Experts of a small language model: 51.3M parameters.
Below are experts of layer 5 (counted from 0) of a mixture-of-experts language model. Rows are named router (the router's row for the expert), gate (a neuron's input weights, with its number), up (a neuron's input weights, with its number) and show model dimensions 0-191. Each number is 200 + 30 x the weight over its row's rms, rounded and kept within 0 to 999.
After each expert's rows: "mostly gets" lists some tokens that are sent to it at least half of the time. This comes from a sample of Wikipedia text that the model never trained on.

# expert 17
router,194,231,240,223,179,177,205,200,250,181,169,242,226,202,191,193,199,170,205,222,217,215,188,277,182,272,185,223,161,245,248,224,239,195,171,265,159,164,235,213,239,241,226,160,210,177,214,199,221,178,161,197,187,206,139,185,158,271,211,215,195,278,197,217,235,182,215,218,185,201,185,235,230,248,158,199,190,203,246,231,214,186,152,203,189,216,194,224,200,190,148,195,240,194,162,147,204,198,181,244,187,227,223,172,129,190,215,180,197,214,192,216,175,168,205,253,242,177,216,119,195,182,214,148,222,202,199,141,209,223,211,179,214,207,189,154,210,213,232,182,167,206,173,245,212,247,252,235,157,190,206,187,242,242,157,209,211,200,185,213,198,201,217,181,214,197,184,197,174,177,225,159,224,175,161,199,193,237,209,252,223,230,160,244,213,256,185,175,251,188,225,217
gate13,191,207,156,136,159,180,210,206,187,245,177,178,153,166,224,187,192,179,210,210,201,200,173,188,160,194,210,226,129,134,238,220,213,207,190,184,202,182,164,177,222,148,172,224,231,237,170,198,194,225,228,174,203,155,236,202,222,214,224,222,220,201,195,235,227,167,251,174,164,188,178,259,206,179,208,186,234,201,161,232,175,194,183,189,197,214,243,243,156,214,183,239,204,212,159,125,219,152,178,238,189,203,228,221,210,198,218,201,162,210,231,194,215,133,192,123,249,176,153,221,269,228,229,208,220,206,195,182,228,161,228,217,221,207,198,192,147,209,188,228,166,231,162,217,188,179,222,170,168,236,147,189,191,212,180,165,196,169,160,196,241,227,229,175,162,248,244,216,207,171,246,228,159,227,164,128,152,197,227,235,227,231,174,228,184,181,181,230,250,181,177,204
up13,198,244,203,174,171,205,192,204,155,206,177,130,164,229,167,196,247,116,214,196,240,176,236,204,195,165,143,231,181,138,205,184,281,123,209,191,183,236,186,188,238,205,143,213,240,235,195,165,275,186,195,196,149,235,211,198,196,197,206,150,192,222,219,240,209,197,140,172,217,211,203,193,225,216,224,215,246,197,208,278,262,190,218,218,199,191,182,194,224,157,210,233,214,242,175,155,192,222,256,184,168,198,197,141,203,147,158,214,170,212,176,166,205,217,161,166,204,172,206,215,210,155,238,148,203,213,198,156,173,212,193,201,163,249,170,238,227,198,189,180,187,199,200,178,228,190,172,202,220,166,190,193,236,197,219,197,205,197,209,187,189,219,200,202,223,215,257,146,195,266,187,201,229,228,164,214,207,174,169,219,157,214,187,204,214,234,180,220,243,205,162,241
mostly gets: " attention", " voyage", " development", " interest", " degree", " role"

# expert 0
router,266,205,211,190,179,206,152,232,211,221,215,254,177,207,177,224,146,224,226,222,224,213,175,251,156,243,227,189,182,226,203,201,206,178,183,247,188,182,205,187,228,190,198,200,165,219,203,270,204,172,209,196,191,199,154,189,170,195,180,251,235,242,254,209,175,257,162,181,238,218,250,158,166,225,225,195,160,203,239,213,217,153,178,227,176,145,151,190,209,174,215,190,199,215,226,196,153,195,231,181,219,172,206,199,198,186,176,163,233,206,204,182,183,184,177,202,229,157,189,173,231,184,186,158,211,261,188,222,145,196,212,216,233,189,91,205,193,222,210,224,215,231,222,228,234,199,209,174,198,179,162,179,276,212,191,255,213,175,217,227,200,211,239,194,198,199,194,250,233,223,242,190,203,164,221,282,181,178,174,253,156,211,190,227,168,231,224,186,221,167,287,179
gate1,222,240,205,206,198,231,181,174,150,190,152,227,237,193,174,165,141,200,229,161,183,165,167,207,208,162,196,242,176,181,201,264,209,233,251,193,165,185,239,182,263,162,220,216,175,240,204,202,224,205,187,154,219,242,190,220,233,210,159,172,236,197,159,161,260,251,213,202,163,267,186,213,259,171,214,147,259,206,152,192,162,172,187,164,210,196,185,216,180,203,186,170,229,210,156,189,204,184,231,200,229,198,198,214,200,189,204,163,203,181,211,214,248,190,226,173,213,236,218,201,235,185,206,199,243,207,181,228,161,233,211,200,231,216,144,223,244,253,239,226,165,213,177,245,272,216,214,222,147,204,206,183,215,175,237,196,197,169,206,211,189,190,226,212,190,222,197,261,253,221,200,198,250,184,195,205,201,197,159,246,259,260,182,183,189,211,257,157,176,154,152,209
up1,188,208,164,190,203,219,165,193,148,202,170,168,209,192,171,191,195,190,269,174,162,139,218,201,226,229,190,174,265,221,182,252,229,180,201,179,177,229,185,154,167,170,198,186,225,230,187,177,200,163,234,251,249,224,221,185,210,185,235,150,255,223,159,215,259,206,249,218,172,233,192,228,193,166,193,176,199,210,129,245,160,175,170,286,210,175,171,272,172,198,201,154,228,175,220,195,165,192,236,211,218,243,198,253,229,196,181,173,153,220,193,208,192,210,174,242,216,218,239,226,201,246,231,223,210,231,226,218,223,215,186,213,227,226,202,228,263,227,244,178,203,220,181,180,156,183,212,228,196,209,265,216,194,201,200,176,186,209,148,185,153,266,204,204,199,246,203,220,192,216,179,165,211,258,185,201,228,159,230,188,227,216,152,188,176,173,156,184,247,212,200,184
mostly gets: "On ", " | February ", " | March ", " | October ", " on May ", " on September "

# expert 31
router,212,196,207,241,151,142,202,191,198,190,244,259,202,199,147,182,161,156,195,209,212,171,167,231,180,237,148,241,178,238,198,223,193,156,216,205,146,241,178,202,215,213,218,194,200,186,163,208,182,137,214,212,202,189,123,218,168,216,206,227,196,268,194,168,144,186,169,212,153,215,223,197,207,150,153,167,199,243,188,240,214,226,190,157,186,254,192,242,214,198,177,164,226,199,212,188,180,215,171,234,183,226,237,206,158,189,247,233,186,267,212,186,215,190,167,206,258,186,211,216,207,237,187,118,184,241,161,205,194,188,176,209,153,220,162,136,189,233,204,231,183,217,189,248,196,207,219,245,170,217,182,185,197,229,182,177,191,205,203,241,152,198,206,247,203,203,172,212,179,264,200,153,236,168,151,232,220,246,193,188,204,223,192,206,177,206,239,202,256,203,264,198
gate5,247,171,201,221,216,237,185,194,161,220,172,198,173,192,215,177,201,181,234,168,244,219,210,168,232,181,204,171,172,217,189,223,217,194,218,171,212,237,157,247,165,217,202,224,139,169,191,198,156,203,292,142,182,202,195,228,196,210,267,264,233,213,127,211,211,191,158,201,178,202,212,206,222,188,191,249,192,226,208,213,248,219,203,197,172,210,215,244,248,215,202,210,233,193,170,200,149,222,192,226,235,207,166,184,182,157,224,212,231,254,228,237,191,165,242,229,135,174,195,218,217,212,149,225,200,217,213,188,199,167,160,204,187,261,179,215,304,276,179,157,240,213,192,233,167,207,261,200,246,193,240,212,205,252,222,166,213,227,210,188,201,183,178,205,166,204,218,183,197,195,171,206,214,212,251,224,237,234,178,201,239,200,223,185,193,240,199,223,143,194,153,197
up5,163,204,234,209,191,168,199,206,242,154,232,196,223,186,154,165,224,200,179,173,126,192,184,246,193,215,206,193,234,194,168,162,154,215,209,233,176,172,218,197,190,204,199,207,240,213,197,228,229,204,154,271,203,190,179,213,221,223,172,124,240,177,288,128,162,195,224,208,205,204,197,201,180,203,195,120,199,185,173,200,164,192,230,208,183,225,199,219,187,176,256,199,208,210,185,219,189,156,189,171,204,202,175,239,234,237,195,169,147,198,195,191,232,192,142,198,271,160,201,190,232,210,239,217,155,192,191,223,242,189,238,218,216,207,184,213,160,105,225,244,199,184,239,128,170,135,229,186,175,160,231,173,195,143,214,189,250,176,189,201,172,226,233,206,206,179,218,224,248,191,206,215,224,209,223,240,224,197,229,225,181,264,173,171,207,227,200,214,217,223,190,199
mostly gets: "\".", " season.", "ing.", " years.", "es.", "ation."

# expert 27
router,196,211,204,201,182,164,181,205,214,191,208,182,167,211,198,200,161,200,205,202,293,194,207,245,208,209,173,263,185,203,207,247,223,213,238,210,134,170,231,183,219,212,170,160,223,190,208,215,160,187,143,201,159,201,210,233,218,243,197,228,215,226,170,175,202,187,183,186,234,191,202,156,205,222,181,225,168,238,235,187,223,207,164,206,198,187,164,169,195,162,198,165,207,172,200,159,153,196,187,200,183,174,229,155,189,222,235,225,197,229,242,225,182,229,230,237,165,157,243,132,167,242,189,184,213,233,201,147,211,217,231,199,192,210,101,193,205,219,249,194,190,247,207,190,186,207,224,271,187,188,189,173,203,218,227,248,172,205,160,137,228,153,255,231,236,135,164,140,158,203,217,197,208,160,184,197,202,191,198,255,195,191,190,236,193,179,265,231,248,135,212,180
gate51,224,287,211,194,169,157,193,169,212,230,210,205,207,138,223,195,170,218,212,194,188,146,220,194,194,178,261,186,201,209,169,218,162,227,206,210,217,170,198,222,271,189,238,206,195,226,169,170,193,207,164,149,246,184,218,196,202,167,207,264,188,205,182,220,212,163,147,218,229,195,182,182,167,215,226,261,216,176,209,194,184,196,209,198,216,122,153,212,275,202,175,182,201,218,220,239,220,218,174,171,246,215,218,218,208,229,168,148,223,187,261,231,212,185,191,215,183,177,232,200,182,173,198,161,199,222,178,253,160,205,185,188,248,239,185,228,162,217,228,152,230,260,159,201,208,188,245,186,177,202,169,207,170,194,214,226,192,174,234,238,222,188,122,136,229,178,233,196,282,199,174,204,229,231,178,147,173,202,211,188,232,181,210,154,215,207,197,197,251,213,209,145
up51,230,224,231,183,159,196,268,189,239,211,172,224,211,222,196,214,248,160,218,209,184,184,200,124,168,203,223,182,212,186,181,193,191,179,172,148,216,231,220,173,229,207,203,206,126,135,201,217,160,233,155,188,208,173,138,219,208,159,219,207,173,199,183,227,281,202,190,266,186,241,227,208,230,159,238,160,170,220,202,253,239,134,186,200,223,224,167,162,192,171,200,253,205,255,199,188,178,219,120,176,232,179,211,126,204,224,210,197,220,168,164,194,207,164,243,212,198,129,169,251,233,186,185,201,212,197,177,149,222,197,156,248,203,158,164,203,191,200,164,223,207,242,228,165,244,186,171,206,201,180,220,224,149,204,170,204,218,218,214,184,204,198,194,210,216,206,247,198,219,213,205,140,185,138,202,203,157,179,189,158,187,201,201,230,191,197,179,231,176,208,187,194
mostly gets: " cl", " r", " bl", " cr", " qu", " sl"

# expert 7
router,212,223,196,202,134,170,216,194,203,200,185,238,161,230,145,206,145,158,241,251,252,208,163,218,184,236,193,260,176,254,212,209,192,172,194,214,134,199,179,214,246,239,232,208,237,225,192,208,209,160,196,202,198,178,150,196,172,224,183,212,207,246,174,193,168,211,199,185,184,225,208,190,184,176,173,176,204,198,192,150,249,207,209,177,185,222,137,244,194,176,186,164,221,206,189,166,213,253,155,252,153,194,246,178,200,127,235,206,221,246,242,212,179,201,172,176,232,177,170,165,179,216,166,130,204,240,148,158,192,184,189,163,200,233,163,155,179,176,182,217,180,270,153,280,196,238,204,200,188,210,182,185,202,217,234,218,165,213,196,217,196,159,194,215,193,210,201,222,183,226,208,125,206,181,186,221,235,186,162,198,179,215,198,235,227,222,231,223,218,159,240,254
gate6,190,260,245,237,191,209,187,184,170,227,228,170,205,185,229,185,248,191,224,222,271,270,161,197,207,238,167,219,172,146,201,227,171,269,221,205,223,194,236,188,276,231,194,190,185,190,240,181,116,153,192,164,199,169,234,198,253,201,215,188,178,198,148,200,219,230,201,216,195,230,171,208,156,208,213,227,173,223,217,203,204,186,261,168,127,192,247,184,193,193,163,213,196,187,199,168,207,228,164,198,189,237,240,169,203,197,186,148,225,151,182,240,158,145,234,213,203,196,236,186,177,201,219,185,256,215,190,190,196,211,188,194,184,213,186,175,180,232,192,173,208,173,178,212,245,204,133,227,170,190,195,158,138,192,215,165,182,216,237,241,186,228,204,176,209,214,252,236,204,206,264,178,191,172,190,153,194,194,157,219,219,172,219,168,226,226,213,203,284,215,197,171
up6,176,175,186,201,218,174,245,210,192,190,167,275,193,217,196,186,213,197,221,205,200,207,232,191,188,196,242,222,205,182,141,186,217,220,160,125,185,134,207,207,209,159,148,221,241,241,191,196,150,207,254,178,235,156,149,190,272,198,215,230,215,186,204,240,198,199,164,292,248,200,168,183,247,211,191,237,138,231,151,230,190,194,183,155,184,165,164,172,211,201,184,201,243,235,218,193,131,142,181,174,202,210,219,260,197,232,185,160,198,188,214,186,144,199,189,186,214,134,215,186,239,198,200,164,236,237,178,194,197,190,171,170,209,224,196,172,175,206,164,133,210,133,202,252,161,221,226,164,174,182,188,225,190,130,209,222,212,207,167,208,187,176,185,205,203,212,212,194,175,209,205,223,214,215,135,207,210,191,197,207,222,205,182,193,213,187,149,155,220,175,172,224
mostly gets: " ==", " ===", "|---|---|---|---|---|", "==History==", " ====", "|---|---|---|---|"

# expert 13
router,205,196,197,211,164,193,194,172,227,186,209,234,187,225,199,190,156,192,212,187,220,186,197,264,139,254,214,247,204,207,206,206,215,210,177,154,127,168,207,229,227,196,207,216,247,162,180,225,228,207,253,206,207,217,203,220,192,231,183,244,175,247,170,162,168,198,148,239,173,237,157,224,200,175,198,177,189,225,229,166,196,192,209,171,188,186,163,201,252,165,208,209,197,236,195,149,167,201,197,239,163,216,237,149,189,221,232,176,192,269,247,202,243,167,186,182,206,204,217,178,266,201,161,166,194,233,193,207,185,176,235,175,187,258,116,266,168,178,212,195,140,261,191,220,248,167,204,216,149,212,164,209,233,214,188,189,205,203,202,248,187,187,209,213,189,183,166,188,238,197,181,203,202,200,160,273,229,178,179,270,189,235,222,225,228,214,204,195,238,163,274,186
gate3,179,174,242,167,144,205,238,237,207,217,244,197,216,179,195,154,193,223,185,202,225,183,158,248,194,226,210,196,136,194,161,189,232,163,188,205,210,213,215,173,201,242,185,185,240,191,183,210,260,162,193,228,265,200,262,172,179,210,168,190,224,211,171,177,254,286,193,194,210,150,244,219,211,225,217,269,202,246,222,158,169,183,169,249,213,233,212,185,177,176,170,181,222,180,205,199,197,255,167,300,246,181,210,208,182,211,200,237,209,227,202,177,163,155,164,201,235,184,200,197,166,211,187,140,204,144,148,174,237,227,214,200,218,197,171,206,174,203,191,184,223,218,168,210,210,237,190,222,200,210,237,188,204,213,195,180,203,211,178,207,178,214,196,211,168,215,249,158,179,238,187,178,196,168,182,238,168,178,164,207,264,213,223,256,148,216,190,268,168,168,243,232
up3,227,247,183,201,182,215,190,192,219,183,197,208,245,251,231,168,166,288,263,208,188,264,185,232,164,192,215,203,219,226,222,165,229,182,208,165,204,256,183,231,182,263,145,236,186,195,218,227,219,163,233,165,232,201,203,102,247,179,194,187,171,197,178,218,203,199,184,194,161,215,241,164,174,159,183,170,234,283,208,215,190,155,188,181,209,211,220,254,161,189,174,205,212,168,202,167,194,203,178,267,186,123,223,237,162,208,185,198,210,196,245,231,173,204,236,225,231,161,207,201,159,179,173,229,192,203,256,170,179,178,191,155,155,203,190,229,186,199,172,229,188,186,197,253,164,194,204,253,230,164,198,198,173,202,171,193,166,169,235,184,151,144,196,207,175,217,224,198,183,181,236,184,174,197,229,209,233,233,208,193,195,186,174,179,210,206,170,179,246,196,145,179
mostly gets: " between ", "- Born: ", "- • Total: ", " from ", " founded in ", " since "

# expert 30
router,230,177,214,202,162,233,214,207,227,196,222,183,203,213,179,160,194,184,251,203,263,181,188,210,205,221,168,216,195,251,212,211,229,222,232,239,132,210,184,215,191,245,199,243,172,173,243,220,174,204,183,175,197,184,215,202,198,174,181,209,200,250,199,227,179,177,189,239,229,185,239,223,186,182,163,234,198,248,197,192,249,214,170,248,214,176,194,209,198,182,197,198,221,199,200,115,196,222,134,172,202,207,261,187,200,223,244,183,173,241,191,229,199,146,213,256,195,171,193,210,205,200,169,124,214,218,167,170,203,169,232,202,143,189,110,207,217,217,207,212,244,226,170,243,204,189,222,176,188,123,215,198,221,222,211,193,193,175,143,213,223,181,248,261,208,209,171,206,193,226,192,119,196,186,133,177,155,222,218,223,210,220,152,255,226,141,221,199,206,150,235,176
gate15,200,205,196,267,192,174,201,190,203,156,182,171,194,181,164,201,204,165,201,225,208,209,205,245,157,191,201,205,222,213,169,192,175,179,178,196,202,164,234,212,210,198,235,167,252,132,216,219,154,193,231,216,182,195,179,195,155,211,183,253,230,179,197,169,256,200,152,169,230,204,204,199,177,150,164,195,230,183,221,132,226,222,168,198,226,193,218,178,217,222,181,225,200,225,228,214,129,209,134,197,186,236,212,158,235,199,190,226,225,188,180,260,191,195,209,246,207,190,220,234,207,239,139,177,117,262,202,179,198,204,202,272,231,260,205,153,246,225,191,172,187,212,131,201,165,227,204,217,212,206,233,180,207,210,215,180,180,185,211,188,223,157,169,289,186,198,193,230,215,225,213,188,190,157,204,187,207,172,250,217,248,195,132,286,206,189,176,165,192,202,168,203
up15,181,191,235,232,177,175,213,205,215,199,163,155,212,187,219,164,220,173,211,177,218,165,179,220,161,184,160,263,175,206,172,243,158,179,219,189,217,179,215,188,228,243,214,169,255,191,219,217,219,193,233,171,226,186,198,209,202,186,239,236,195,182,156,235,220,243,146,188,166,163,198,232,217,150,191,195,198,213,232,194,180,143,130,217,149,195,258,224,209,167,207,171,220,263,233,224,212,229,123,218,150,266,168,138,182,169,215,247,168,214,150,216,194,211,198,255,199,170,233,202,210,213,193,166,149,169,179,208,225,227,189,221,240,261,245,149,195,222,194,175,219,258,253,188,209,201,274,184,187,210,165,169,191,211,203,215,195,221,168,188,147,176,183,203,216,229,205,215,191,215,182,205,192,209,148,191,174,165,231,210,210,210,167,212,285,201,202,184,231,199,228,164
mostly gets: "-c", " rec", " of C", ", c", "==P", " the c"

# expert 18
router,189,186,222,186,144,239,159,197,201,136,204,260,198,199,226,197,127,198,174,220,204,217,170,242,197,205,197,210,134,219,200,189,162,184,149,221,170,236,207,205,189,243,202,172,193,214,201,176,198,200,196,247,181,193,184,179,202,170,180,219,185,227,174,223,171,252,166,229,187,220,204,194,196,211,188,248,179,216,213,169,173,205,187,209,184,183,162,179,191,201,201,148,190,207,198,205,248,179,213,241,267,220,198,160,182,198,215,206,185,211,233,218,157,211,181,177,264,215,223,207,200,198,174,159,194,178,227,187,178,223,202,148,233,251,154,141,181,198,303,176,160,242,156,244,249,279,247,196,170,182,135,193,240,264,215,251,215,180,158,255,203,196,232,210,184,193,247,187,185,194,221,182,211,165,172,226,210,248,210,173,162,214,194,230,218,179,236,213,223,183,266,204
gate4,194,198,189,177,219,219,163,189,176,184,258,152,193,249,204,215,205,260,204,157,217,220,225,237,210,245,181,212,220,199,206,247,194,194,264,258,166,247,161,228,219,161,203,163,194,230,220,273,222,147,253,209,151,201,170,216,183,176,214,202,266,183,170,174,228,193,177,232,199,167,206,207,197,193,240,210,198,246,201,232,219,204,185,251,214,180,191,196,252,202,202,168,178,188,162,179,120,218,215,176,104,231,160,210,212,167,192,156,176,188,148,242,256,212,187,255,196,208,176,178,187,200,166,200,170,225,197,217,168,184,210,157,178,191,210,198,244,171,200,183,229,191,162,190,200,232,179,237,254,179,155,184,219,203,192,207,165,152,187,186,199,195,227,249,193,224,198,212,163,213,215,169,230,210,249,238,220,209,226,227,166,246,194,217,190,241,260,239,187,182,238,154
up4,156,148,167,248,208,154,141,202,224,187,184,168,203,161,209,174,175,218,256,176,184,192,215,182,193,200,221,228,240,192,210,228,218,207,215,155,226,165,166,239,188,183,227,237,197,233,177,211,236,171,130,198,191,162,206,170,219,191,187,200,159,234,209,186,175,181,100,199,143,197,209,160,211,205,212,212,214,222,159,179,210,199,244,214,129,194,215,245,204,194,201,164,234,197,228,159,214,156,212,150,219,228,229,186,182,175,210,192,262,224,197,208,156,187,201,191,191,224,212,198,179,193,190,181,199,224,164,164,222,220,182,171,128,200,187,235,186,155,191,247,192,196,220,234,190,248,124,220,103,202,181,185,190,245,171,181,176,207,194,205,213,228,228,205,197,206,219,194,271,180,213,192,241,206,252,150,175,204,227,191,260,156,238,236,223,209,169,148,210,218,229,187
mostly gets: "\\", " \\", " $\\", "{", "<", "^"

# expert 21
router,223,189,198,185,206,171,214,268,168,169,213,249,253,215,173,204,170,199,217,186,207,251,187,233,223,249,221,209,140,238,243,206,176,206,184,197,165,219,179,227,176,223,198,160,195,214,129,197,224,164,196,224,209,250,172,188,143,146,217,214,226,276,172,206,173,215,180,170,190,198,154,199,227,210,179,221,221,258,238,251,220,188,202,206,182,173,186,139,174,195,211,196,210,164,169,146,197,209,220,200,215,217,189,206,162,162,217,224,206,191,204,141,149,169,200,232,209,272,189,156,200,204,190,155,187,202,197,157,191,227,235,161,202,216,152,156,202,221,255,283,212,231,193,257,167,235,214,220,175,199,188,135,212,238,151,206,188,199,207,216,180,168,228,186,210,226,204,219,166,218,180,184,206,189,155,275,231,188,209,187,199,215,186,247,153,231,200,209,220,194,257,170
gate2,229,194,243,215,211,181,223,173,206,219,160,157,240,221,189,203,241,191,252,210,191,212,238,188,173,193,190,180,156,176,205,168,214,189,224,178,195,262,224,123,226,160,184,200,213,193,206,214,151,179,164,230,117,180,174,210,252,239,247,189,247,213,156,144,244,225,194,214,173,176,205,223,179,188,260,226,230,184,217,183,217,189,154,211,215,170,238,199,217,230,220,196,159,250,203,239,197,193,230,212,248,176,199,217,180,234,265,174,244,210,221,188,224,156,184,167,165,226,153,135,208,222,153,246,163,228,262,192,229,193,201,230,205,182,182,187,246,232,213,219,182,184,175,180,252,182,224,207,212,163,198,146,181,276,196,184,248,152,179,172,162,201,179,211,181,194,208,220,226,174,155,143,217,185,197,206,214,179,189,214,221,183,173,178,232,224,138,206,167,208,218,229
up2,201,154,150,216,174,160,203,200,186,227,165,256,174,181,182,175,227,205,178,242,168,225,156,199,212,234,145,202,157,207,206,227,218,225,186,211,236,196,202,201,178,222,229,147,176,192,211,195,203,177,177,198,156,270,174,214,260,171,179,212,197,214,251,207,222,212,258,155,184,179,179,193,147,175,189,191,253,207,230,240,238,160,207,196,164,166,206,155,191,160,184,203,210,200,221,145,238,197,135,229,161,217,214,185,179,228,208,181,172,166,213,215,198,204,249,233,207,178,226,200,175,193,207,202,272,166,135,233,217,239,255,181,147,163,211,229,162,207,142,167,215,172,224,151,210,206,170,215,139,252,212,170,189,156,187,164,205,167,215,226,226,230,191,159,163,192,190,160,240,198,196,221,173,163,187,170,234,248,162,169,227,209,210,228,199,194,257,194,216,223,242,237
mostly gets: " | Pts", "andidate | Votes |", " | Score", " | Time", " | Rank", " | Final"

# expert 23
router,204,172,235,222,138,219,176,213,174,161,205,226,186,195,174,174,184,174,235,209,229,192,217,244,140,226,220,205,158,242,219,219,161,149,237,210,172,218,181,198,289,233,190,215,237,194,153,229,209,179,186,165,191,209,162,217,164,218,142,164,173,279,231,245,247,193,210,193,180,251,183,216,224,197,205,178,166,193,152,211,175,215,254,202,186,192,219,196,176,209,213,182,193,222,207,176,146,232,144,232,228,203,221,215,190,157,218,211,199,175,170,179,183,148,170,202,233,210,143,170,201,202,147,184,188,259,216,204,166,208,205,218,183,223,128,213,217,249,233,193,229,247,141,213,224,227,217,223,224,179,213,213,209,251,216,222,212,197,195,264,184,188,212,215,214,195,220,173,169,263,206,191,221,198,145,218,181,190,180,194,205,197,181,260,204,242,152,232,167,153,258,234
gate0,168,202,207,221,221,174,154,263,246,224,227,182,225,221,228,163,201,245,212,222,211,230,231,216,204,226,192,248,228,225,151,119,188,151,208,164,211,130,165,239,204,162,187,175,208,191,196,179,241,164,242,192,184,209,174,231,176,202,231,189,192,214,201,216,172,241,228,202,203,183,191,153,182,166,223,187,175,213,162,179,181,158,227,189,150,169,215,199,166,199,233,220,157,227,175,222,165,183,216,162,173,208,222,229,235,188,240,193,163,177,166,194,201,181,203,216,148,186,170,175,199,192,181,192,160,220,205,205,193,188,200,187,200,227,170,256,169,216,262,198,241,243,224,203,256,219,162,156,232,221,210,221,227,183,207,213,237,219,139,223,204,241,219,263,246,208,197,215,238,195,124,223,200,185,290,211,182,178,200,230,120,163,202,209,205,235,168,233,203,180,263,211
up0,259,205,170,235,222,209,247,173,183,202,178,226,169,237,159,217,191,153,208,174,216,227,157,219,198,188,215,203,192,173,232,222,193,219,186,268,180,220,212,130,200,191,227,233,168,194,234,192,175,257,174,242,184,163,179,210,179,212,217,235,236,197,177,239,233,185,197,215,214,246,240,210,204,229,156,187,190,185,202,174,222,227,188,206,195,139,225,206,195,197,166,208,240,232,198,150,282,164,232,166,229,157,181,212,185,218,229,259,138,182,196,207,189,223,170,163,215,245,250,193,173,194,206,197,226,179,211,222,251,196,238,165,267,141,214,190,197,191,176,221,182,220,210,273,248,217,153,200,212,212,160,176,212,170,219,186,165,244,231,171,253,159,190,183,211,167,161,181,191,202,198,131,268,215,186,166,155,209,188,206,249,243,184,199,227,188,212,197,196,218,142,200
mostly gets: " footballer", " =", ") =", " politician", "arly life", "), American"

# expert 8
router,223,181,248,202,160,141,194,218,219,172,146,209,211,229,144,187,164,178,166,225,190,194,190,200,187,265,217,241,200,267,224,224,178,196,204,233,117,180,192,248,225,175,209,183,182,228,206,248,174,236,230,182,146,196,180,189,175,244,178,214,206,263,214,233,186,213,170,227,183,188,206,207,184,191,178,148,210,186,176,179,201,222,135,222,165,188,161,216,228,139,183,182,219,223,199,181,180,222,154,208,155,247,204,216,172,184,197,193,164,193,232,225,166,179,169,188,242,180,179,203,236,236,209,184,202,264,146,187,230,201,216,226,240,261,137,186,182,180,261,185,164,266,155,195,203,186,276,210,192,187,206,175,200,176,226,201,213,186,205,208,237,228,205,249,191,177,185,172,231,272,182,171,193,179,185,243,202,197,223,192,183,211,201,208,219,247,200,202,269,160,231,194
gate8,218,198,208,183,157,211,173,235,220,198,195,184,213,193,204,230,203,224,209,204,172,201,185,233,241,155,233,198,161,213,210,228,178,182,207,237,187,212,213,230,210,185,188,239,205,251,207,158,197,270,174,224,154,232,257,155,182,163,139,231,204,198,161,155,177,241,196,235,228,173,238,187,226,235,196,233,184,241,216,209,177,184,206,160,221,183,219,206,234,176,254,207,199,217,184,190,224,186,157,179,272,267,187,154,221,204,262,218,153,254,172,230,182,188,220,264,219,227,192,230,216,225,175,195,220,146,151,203,223,255,175,179,214,151,199,219,197,191,185,190,188,209,221,188,185,219,178,180,203,173,148,174,203,219,203,163,246,151,247,194,216,180,235,174,173,248,235,208,180,169,213,266,230,188,184,198,180,233,202,265,170,294,143,232,222,192,191,209,192,224,161,179
up8,247,220,165,152,190,181,169,195,250,204,183,136,232,169,194,216,178,179,199,216,205,195,177,221,186,202,258,213,212,227,170,223,180,148,227,186,188,218,196,259,159,197,206,197,152,216,148,165,169,186,187,185,204,184,227,182,175,167,189,235,157,164,171,155,145,230,177,172,214,203,267,150,145,220,189,203,202,283,233,222,182,218,202,179,212,159,179,259,216,224,263,221,236,191,211,200,203,237,207,223,277,274,194,154,205,204,198,175,172,219,197,272,182,174,220,237,201,244,206,218,204,240,188,178,165,200,163,169,236,210,167,208,213,194,214,135,181,218,168,187,212,204,178,223,140,184,198,213,193,194,198,211,240,220,207,173,223,181,168,199,225,210,227,182,172,209,236,239,198,237,208,211,183,206,221,244,206,217,140,246,182,236,144,165,203,219,176,221,136,162,192,180
mostly gets: "- Succeeded by:", "=", "- Full name:", "|", "|  |", "er:"

# expert 3
router,199,209,213,234,168,153,179,236,209,195,213,217,209,198,189,214,193,155,191,222,195,179,236,192,164,252,193,181,160,201,255,184,168,206,187,198,118,191,181,193,196,242,229,217,184,186,186,275,186,197,206,198,199,186,163,147,216,220,165,211,230,296,209,190,197,212,166,230,186,207,239,225,207,211,233,200,191,207,216,191,219,212,183,150,209,248,154,207,178,201,186,181,222,176,213,194,172,193,213,218,167,229,194,196,138,152,182,197,188,211,199,246,144,153,151,206,245,226,245,249,232,239,207,176,200,206,172,176,152,179,200,190,224,189,87,142,190,212,241,208,230,233,202,241,182,182,211,241,174,188,200,146,200,239,179,247,180,220,205,224,216,246,189,242,201,183,215,178,175,215,183,187,204,186,150,192,146,245,234,239,194,213,170,247,216,216,224,253,275,209,237,226
gate9,201,255,185,205,202,208,213,169,249,230,180,205,235,255,140,221,193,162,216,200,233,170,96,211,140,228,174,207,177,241,222,184,157,195,178,257,171,171,254,228,213,205,192,223,171,135,200,234,175,160,176,223,238,199,134,193,173,226,242,201,183,225,179,214,246,192,213,189,196,187,201,239,187,199,218,201,172,212,232,205,275,186,196,187,198,230,156,218,209,213,187,236,110,230,230,191,174,163,223,176,202,228,207,213,217,231,159,212,218,270,239,193,190,200,194,200,194,163,194,203,237,217,246,208,196,252,195,137,211,186,121,181,187,188,196,228,225,147,242,198,147,175,207,171,231,157,198,214,188,162,173,216,252,200,205,225,220,160,219,246,182,204,223,189,197,196,180,149,233,159,227,228,192,217,231,168,183,220,187,225,202,174,217,218,188,208,200,235,219,215,239,182
up9,240,220,225,219,238,244,244,175,224,215,206,229,228,192,220,232,239,179,218,183,237,172,134,194,166,183,190,160,139,213,209,227,252,227,217,210,218,205,216,194,175,182,187,173,161,146,216,230,164,223,179,200,248,224,152,208,203,225,197,232,168,208,234,237,298,154,225,168,146,212,211,252,165,198,229,197,145,189,216,200,205,206,218,167,155,199,145,215,200,218,215,242,151,248,244,194,166,211,247,153,166,209,197,208,249,201,226,163,230,270,231,167,195,241,202,180,194,159,193,207,230,215,194,171,198,216,174,176,187,171,186,203,211,192,232,209,244,154,207,209,201,162,240,165,197,115,186,208,183,189,145,185,222,169,187,236,180,167,217,221,147,188,224,200,222,196,228,160,212,185,184,187,218,202,266,185,196,215,217,145,209,245,212,179,166,192,184,186,172,232,164,217
mostly gets: "60", "85", "76", "65", "67", "57"